{
  "n_layer": 17,
  "d_shared_expert": 128,
  "activation": "squared_relu",
  "balance_bias": false,
  "init_std_router": 0.00727,
  "lr_router": 0.00204,
  "norm": "layernorm",
  "norm_eps": 1e-06,
  "tie_embeddings": true,
  "optimizer": "muon_variant",
  "lr": 0.0104,
  "grad_clip": 2.0,
  "batch_tokens": 65536,
  "train_tokens": 498800000,
  "dataset": "wikipedia_en"
}
Below are experts of layer 4 (counted from 0) of a mixture-of-experts language model. Rows are named router (the router's row for the expert), up (a neuron's input weights, with its number), down (a neuron's output weights, with its number) and show model dimensions 0-127. Each number is 500 + 40 x the weight over its row's rms, rounded and kept within 0 to 999. Numbers have three digits each.
Before each expert's rows: "comes after" lists some tokens at least twice as common just before its tokens as in all text; "comes before" lists some tokens at least twice as common just after its tokens as in all text. This comes from a sample of Wikipedia text that the model never trained on. Tokens count by the router's weight.

# expert 9
comes after: "\n", "\n\n", "0", "3", " |", "4"
comes before: "\n", "0", "1", "2", "\n\n", "3"
router:506457492497521538472480482515486542575495450474503493478503507531517500427457473547571485493534495552452559575534571561504449443514566462463505534508507514508453552599499565434456575574464463495547484493409507529559453466492491508563536460482507537482392558446513544522419458556517565556496484471523514465485490451510490545477525475495478510518533498458493559462492478486515435510480
up0:458467565481527541446464460452517523469484423440487495512511518435538549506499484592489454569509566576525475492495498456500484515547521532482434543499465468532461476506506523525539437598553533491540511540517465484489526462535501431496463522512462395407545519478494451555550481524580507496497537555509497450535441496500486503600555520462432475522481506532525486472541511532467518429534
down0:496438501536456535577568578553457473485550534495518487516499475556432463499485448498472534482491502551499514467532480481525484517460536412500502527485509527420534530553509506509528457472555454516534510442498547453545449616460571477477502451476542491517482526513473554439499466488451510515515520536409555484546532515398464492514500541455518504544477577501400483513512497491493413540460
up1:551528522551514495478471570524531466511464512510456509440519562555430422510552443526499460549551488436491462531502471497447510572518480526524515498507476482498491532484539465490465554460510477499477488549495504472540533481479445427513425525383502549505539530474529461527505487519456444500453629492567427506482495474566504476500462448522550567558547530449494492506447501564521484431448
down1:494557467566507563537489487468481500535558563481497490510533530557522551479500497449508509478529503517422488492528524508619393476450477496484491489457554568470475444425486460441462553485440454492483462476479498546508466486537486546528547527486482600519484486416515419528506533530497497504552476459559474462498461484516559461415552513506422549510529457482536567503502478468547467507549
up2:478491474509533522533475470477528463418507492563480514577452487439525502500449500462537531514479511459429501517436537515473489445594494544522486535517479442530499528552529477447485525500503473517482443508490585528461562452511455578491484474450491543474585425441482510482552503513618509491487490565533604470506526424518511433521460508540519469496518529497498495503489483553530532397555
down2:491521548485467521520477499532474457435442560548568494398460479515550501465496469562524543505527509523489459559492476508535598473516575530490610477525519486479470519460557504422492464559557472487497544472499542498493501435475501522548476545517506482505503545519488506516500452492463491445451500438434486421536560535495551399493529454464455527447506549415545466486483497455551498555513
up3:567582485527487511519502518540540463471538516427453451354496501497494494498489449475528506505573506472497549509497467467499530531544541420500488488460525516480499535443491457559508489516518569466441539509485560425523523493458441503549445495485518538530520594456460537550535585501459543487561529452477488481560535469513489487480530480475546454491451457574429568492508482461563465470495
down3:519531488513503459508500526505591495498491445505446536465392500475455521515565548469517442525464528403497519544502485519457531477534507471525484543564454413553500566469569547540427486540514504527463554516500504530555563484524466443497516437544511498420488496484501489498467570539484481504445489515532481522526454600504549431496538423454428492477491495518452511514500473464433558552535
up4:539505521546557541504459490615481463496428458549510522513555501512501501529427492547522447508477549453467453583514486473484442502494464446482543482472515516547504548573509526466497523445500483417488539535495497484433585525530549429522498498471545505521472511501479486538474468496555503502407491479486485532471586457565523499470406554497495510555532524494500402446482557445516459470448
down4:523519510522473446466472513371480552545530513533471491472414496547584505499565489471539496489504492527463463476471563520557518474524540509440548505519481409507491460528517547507520510525433488531534482567481452592517436455527437553541511570533521483467417472528506456553470467504478528493563476523487457520519514536494518417446568464550542469485497456508492572452485444482446480528511
up5:484438467439500457479418439557527469493539421597474467519440452491461467549530482526508475543573538527525510504520463476519545509454553526441436601460491449447504534522508489457548444487553451514474519431556483392431494446505462502530480490520508452515511526484571523526492505543566491539546444526525462435465494540500521533525456495500528544508471480540529456506531531495548513478446
down5:531512502440503443489499514500535501430550498543597462505532515480539512511490499509509441505460503603525506484507496438533513492538501508442510516509515518474492491534468520415563540531481477468583499472474440620536522511541528486521525516577482471501414599464483505487466431469508565474498469530493576477517451457473444463483541520391479448549538497507489565477439514525474472445473
up6:527550468446570568461470459500467459492516541455562514469521531503490478557527509491459496586565492517513450514503460468583478554557544467531489528533461438497448546548489514459479490443531439457434579497490539549516546531512550459532484438585493474487472552594479445506501455520561495508501494539551464512478487472515427500441529491534460458475532413538446521463468473504451526450528
down6:474466463513499484489465473526452571435451506507523490574534521537460424495554499460491454543471534536530571520546475451557405505467540449561532564534411540442492558475477491549462537427440472472478563515512451550517483466516560515524517525499510492556447493469536489499455524526550611464447498472487446525468460472442504529572519516552514488513507440463501551490494506501495533522425

# expert 6
comes after: "\n", " |", "\n\n", ")", ".", " |  |"
comes before: "-", "| ", "|", "- ", "2", "1"
router:485438426551492595456461480493458576645486571553537452495463505446487549502496518403518431519538512531480551510465522493492499487532547436464539516458504495474547483518515491573523431394500521493461534482484561471487437456460596546526501533522477485466501497487507521485528524490492503530481447486473580508557456534507518459502524517421517516442472510462536524519513471514505472509516
up0:571486529479538515548479544445470504484528461460466492460525501553472513451532511506484445468513474547530505477453500540526513458499497386522536514502506492551537454527504522491388565508523539469489533428484496476532499515480581553496477482426498517507423509434486544468552555502430578546531492415529496517528495483462472497430532437522482565543530451573478485436459529423496514552562
down0:536509487508454470530550544428488581531454482543471573571497487514418512459545480503546447453465547426546527503505504532479525421501469460478481499498471471516475521528541476556479423470497405583532573508491527486529497510450481565565540455556513493535474500573517540432461497520508485590478474534419568513458516475506500481501497495514477452502464487480472488550457449492440576541482
up1:455485466451527563432473533509495540455548516517514482405539482505500507502495469468495453534575417473483499539531543546532571455528517449517456402509452513534493593521563552510546489460501544516492450484522515521449459466564531481449383477487478475555504536517540496538546504551488532495525443485484494525590536532509452531488575482493497486494456518449458457490436491431527495480569
down1:468481432526482512558511510461563486451432462462506537492516496514465507509535493474489526506484472466391547578467425518527450501529449539460492530573476514487477430476598484540519427565501568547483466456494470554535453499492515476450576533515577522499565467466526483490568458542487514562460493473490494456538528560470443453508520496492604489476471531469493484563525533497461439489540
up2:562514456481472495523447518515482496547532536445476486484543519500550515573439499436519433533499507535478504499513547588536486521504443500450507494424485516490435528435488599512510490482421486537489541515454493450496520534488459497512410385433520510502515494486455562519469524463520470502553419535506595509581487564451477450517504540472537529486504492451539516526451533559477476545559
down2:484602460501570497496491540504506561475535427490554446428522520446440491499472499459560559488551581556403492501524444447533513528467507541479476497540527548526497489548508437524518485493460516491465534538507554480477501460494492446463488527448524575496505515517592497501549545500448458543429487465486526560558452526522520489476480477486524486490456522417409491431470487556473510573471
up3:522481501513553500472499541512498515544505456543510516485544497502536482575458519589478549462490528454526511467454533434529468478473467530541455467453491483496522506507512504530627470535520511477424477490426480424505474410491593536494514514568510423546479600536484399597467548513463436464503455507476484453487486440480505517424489509473448517490484511521525478520541431513469522512513
down3:477477382434517464448541529459525458483558527465518520531534505518503522488503535493527476506448528444520468527566534472487565441493428477501499514464408467496570500526460458473454527450586575527488515556510558544467473485451564470491530463502448458425548482506558488489542484509522485462581481455574517488550459532466461491489489471498485495533561526600559508515456501466475572496519
up4:501522448544569518439531480420477554550537465578484486544511525453496493525427496520545534496457538475467542433491581528502504476513482471530431520437443461449432477573506543508472495506437549523396538473465520412453510504472506511459511473494504516511516449476504503478444511546487522520493459501502554519581435534552454458513388519504494496569524529539480513516536528497475539569549
down4:396564545521380474502499539488505522459501508476572432555583566510504514465534450520459579482456437504463523506498594479440495493518471505412522537528505476519479520517510491493477461532539504510489560465548444511512514569525557556504428522499503471474436444549516514506554476518450490489501487517550443489532445523481463520521412510531405498525542548477510480519490444466515481533528
up5:507446451477487588414447501481529499518495500435450527486519496398540520540551491484553478567483464505470566543494435530494528445411526512514441594486544417506473509471504520518494451448538549562512538485499498476554456463501528535446514506499530510531507478538431529460481498531513524475539428555512489524538409517566532470514509565472533517469554504508571471450487486432441519493523
down5:503563431559492491508490473524471545455508547544438422477570481515465491438474508572509481479507426552510442526523511491565514485479522484443509456450517458505473522533549552510532554512566583593532517442565513461485503531520518428486508548476453523440482510445544534487470522433527481451457512527482465521551556546513567537481500441503511489490416441504518481474510540472430506422545
up6:524397442467491493470513416503526481548540540462487511591445508531454471506410569524470483529496480509517574467484485529601580497501462504479465476461521499530515475491502584559530432501470462480546542509541519534557494464510459557456546501494493520492505565542503546511461452491480527513450452542500605520471458528517474475531508499421419498547476427533494561467510506461482452513491
down6:472489539563424519469496453435506505483482556480530449572528570557461475454519533475508494498535457479541491458489520482497490488481477537394536433448434520496462593446502520463567460517536538515539420493442542487517504513550473529507446464463467501579489486498473501536568483505509522563527573513500536459465521432537425577484493479446502517460509461516444521541593507478513549547499

# expert 0
comes after: " | ", "1", "2", " ", "–", ", "
comes before: " | ", ".", "–", " |", ", ", ","
router:540438595421499551532575441454386500499540559498451516509571487518516509457519473476566485458494514488508468473508471526469458449488580451528527448564502502528479565558493518499518488503548496477565516481445484521481504521485482490500465482515535526507581510509524441504484505469461451464464549492544484507573559457493465555477496487427535524508451544519558402525503478463458500451598
up0:528518455548467537534536556467540469530533440541445490489413538493480520543447459440534527473517469448562510507523529557550461546585434551457517474455508500478536500515471489491508533459564479494484502506545531522511549468469521512467473515510440549519564478519492511496472528446483484453533428422470473463468549448490558492525541554536436417591540463589496513449460531456498565529449
down0:585487499546502536517483485469565530455530449483498476483466461542436458551576491484485491505501467440483503481573465517542530518474544503468576440518533481498518475499509562490438512559467509426495459428478483630465514447537438500474408536493527495497504546540528482487372494476471509502460514559466460535536489479483486462501515484576566527536442547521540509500468505483544478477578
up1:535462515503490491511418505497456496545574480470512450538480518489550475452536489597494575510472508466523525493545515481534491513500562434521516444544537569474448492512417525497452557518494475520425474533443475501603466427526465534511476480463509535467468456437579513529488456520499488431484493521521554549493536510479468510570506512480487503435501498567432515575463445617476481485516
down1:491536520492495528474515408500483490497501493440490462503496525550525490479562540536551501519578500513506457544501504466462482455551523499438477523529482561531399553552507580502539442526452503491479617515550494470502469521514570488542461490435473452518548472528521521461438503451560479490479508478465514451579477534514483471559415443430571488526456431458422507474522472552516522552484
up2:429450481545545507560526511519499511478428452468478519513515469483455515417558522529534526473489470450523612455530527502529455479448498500589553529527532555469499501412448529514510496502479502427527456503498518382581468496468517534504486461508470516489553434485540512422491499581443553490535467466492492475486485500524548495469482471584499488500485493514516513573481569506547547458579
down2:549500454530502475518529464581503509495383576485478567540466442519495497498589473493484419542541486503466546503537505483534481542431546450489503559518464485562559534484469489476499497484471471476480533519548496552493529530487440510503525509457551463481542541482456495489491484545526509351547440437465488565534460438540503527476578445487524456538504520476545477405494479521483519515502
up3:520455559471478536535564451449458498490481508469452478550564492551484437467541530497462491419517498473497499532501485546526493458544511441496528570612446502495523475473533462518517505458477507512526502536484533514458480526566499583461505497446457412541502471529471500571521430555496492487452535522549529506524561469486531463428483553492463480519532480538521406528511588436414552450524
down3:443457617497537491476482476473530460537528486461509484418454424487488570503484482495432515495482525509463501453453485491499472522574518487540537467502492401525462450476416590516528536511486542452524474499481575517479556435511508469537474494513516554471504586519545486493476547432492528537515557501516520505501500532444468503533464541543473513523536538454480569565521389510565514485436
up4:561576607434529505513457469428492503517474550490510462506530518502480555443515529480551450463576451505498465484479481517554493497456509482474542475501527612543469491469518477556525426513527504582492479543504469482490499445552491460470438527558501437417480560507432528444508474461435566496515486507510542431528541491504503534467557531493497530454521452583503567479468477538551462515494
down4:483389507524498475482428532554559510501491508462531536487462399548517495530493491507443520548561534481461435576503504492460476500498524557549491487407499508542559503485524535531459556445467535503545537433568549575522499571441525481464536471488486460512526533554513526535478535447523577548473488495522458526556418506514543450437483502485456476487510512498507448433468480483469515471414
up5:566432471504473532539495468541490587444484503559457533522462483525429466471504471552551532565478557468507537486526439486486521474572477511562500521614564555552472461531447528506427514483490466470468472555458495567471501467461476495500487471461483499485475438423490489519514421493470523478477508516515561603453522565537457463604551509495469462490497527532522525465540506546512468507476
down5:521439488508491458504526522480522514545504508377488518484465509494491572465522527634531490546495519525505414496535475459526551559522519541529432511441542555496459527514436466565470456500499520564459499552477488550447466458488486460473509514531450425474519469500503541492459527489530455573470456528395502488534477542491488515521533529500497489518461566568541396471564476468482506532460
up6:530489529538494468537558523554456437513498563500539433422538468554476495525479551581477554489522460522539519491539472510460432468525527496568498464590419507490486458435450496545503532458483580452427469466463474433504516501548511500449492485520539487524510412503539498421526450524530479452438522509543541520483495503466485548514518511567479527549508502557489424511542458454427562479521
down6:481499469466456508521559487463528507528493500522470477517479483457474561491562472476539442495409538474494527467471538532509534522503477483453493521499477496486447540483511482499515448565536424468486549522441602535529460524498496499508542454478511588447550539514485490441500539536650508485531483545526480504505587499427536394480485443482414508502557442479477526565508464567518466493488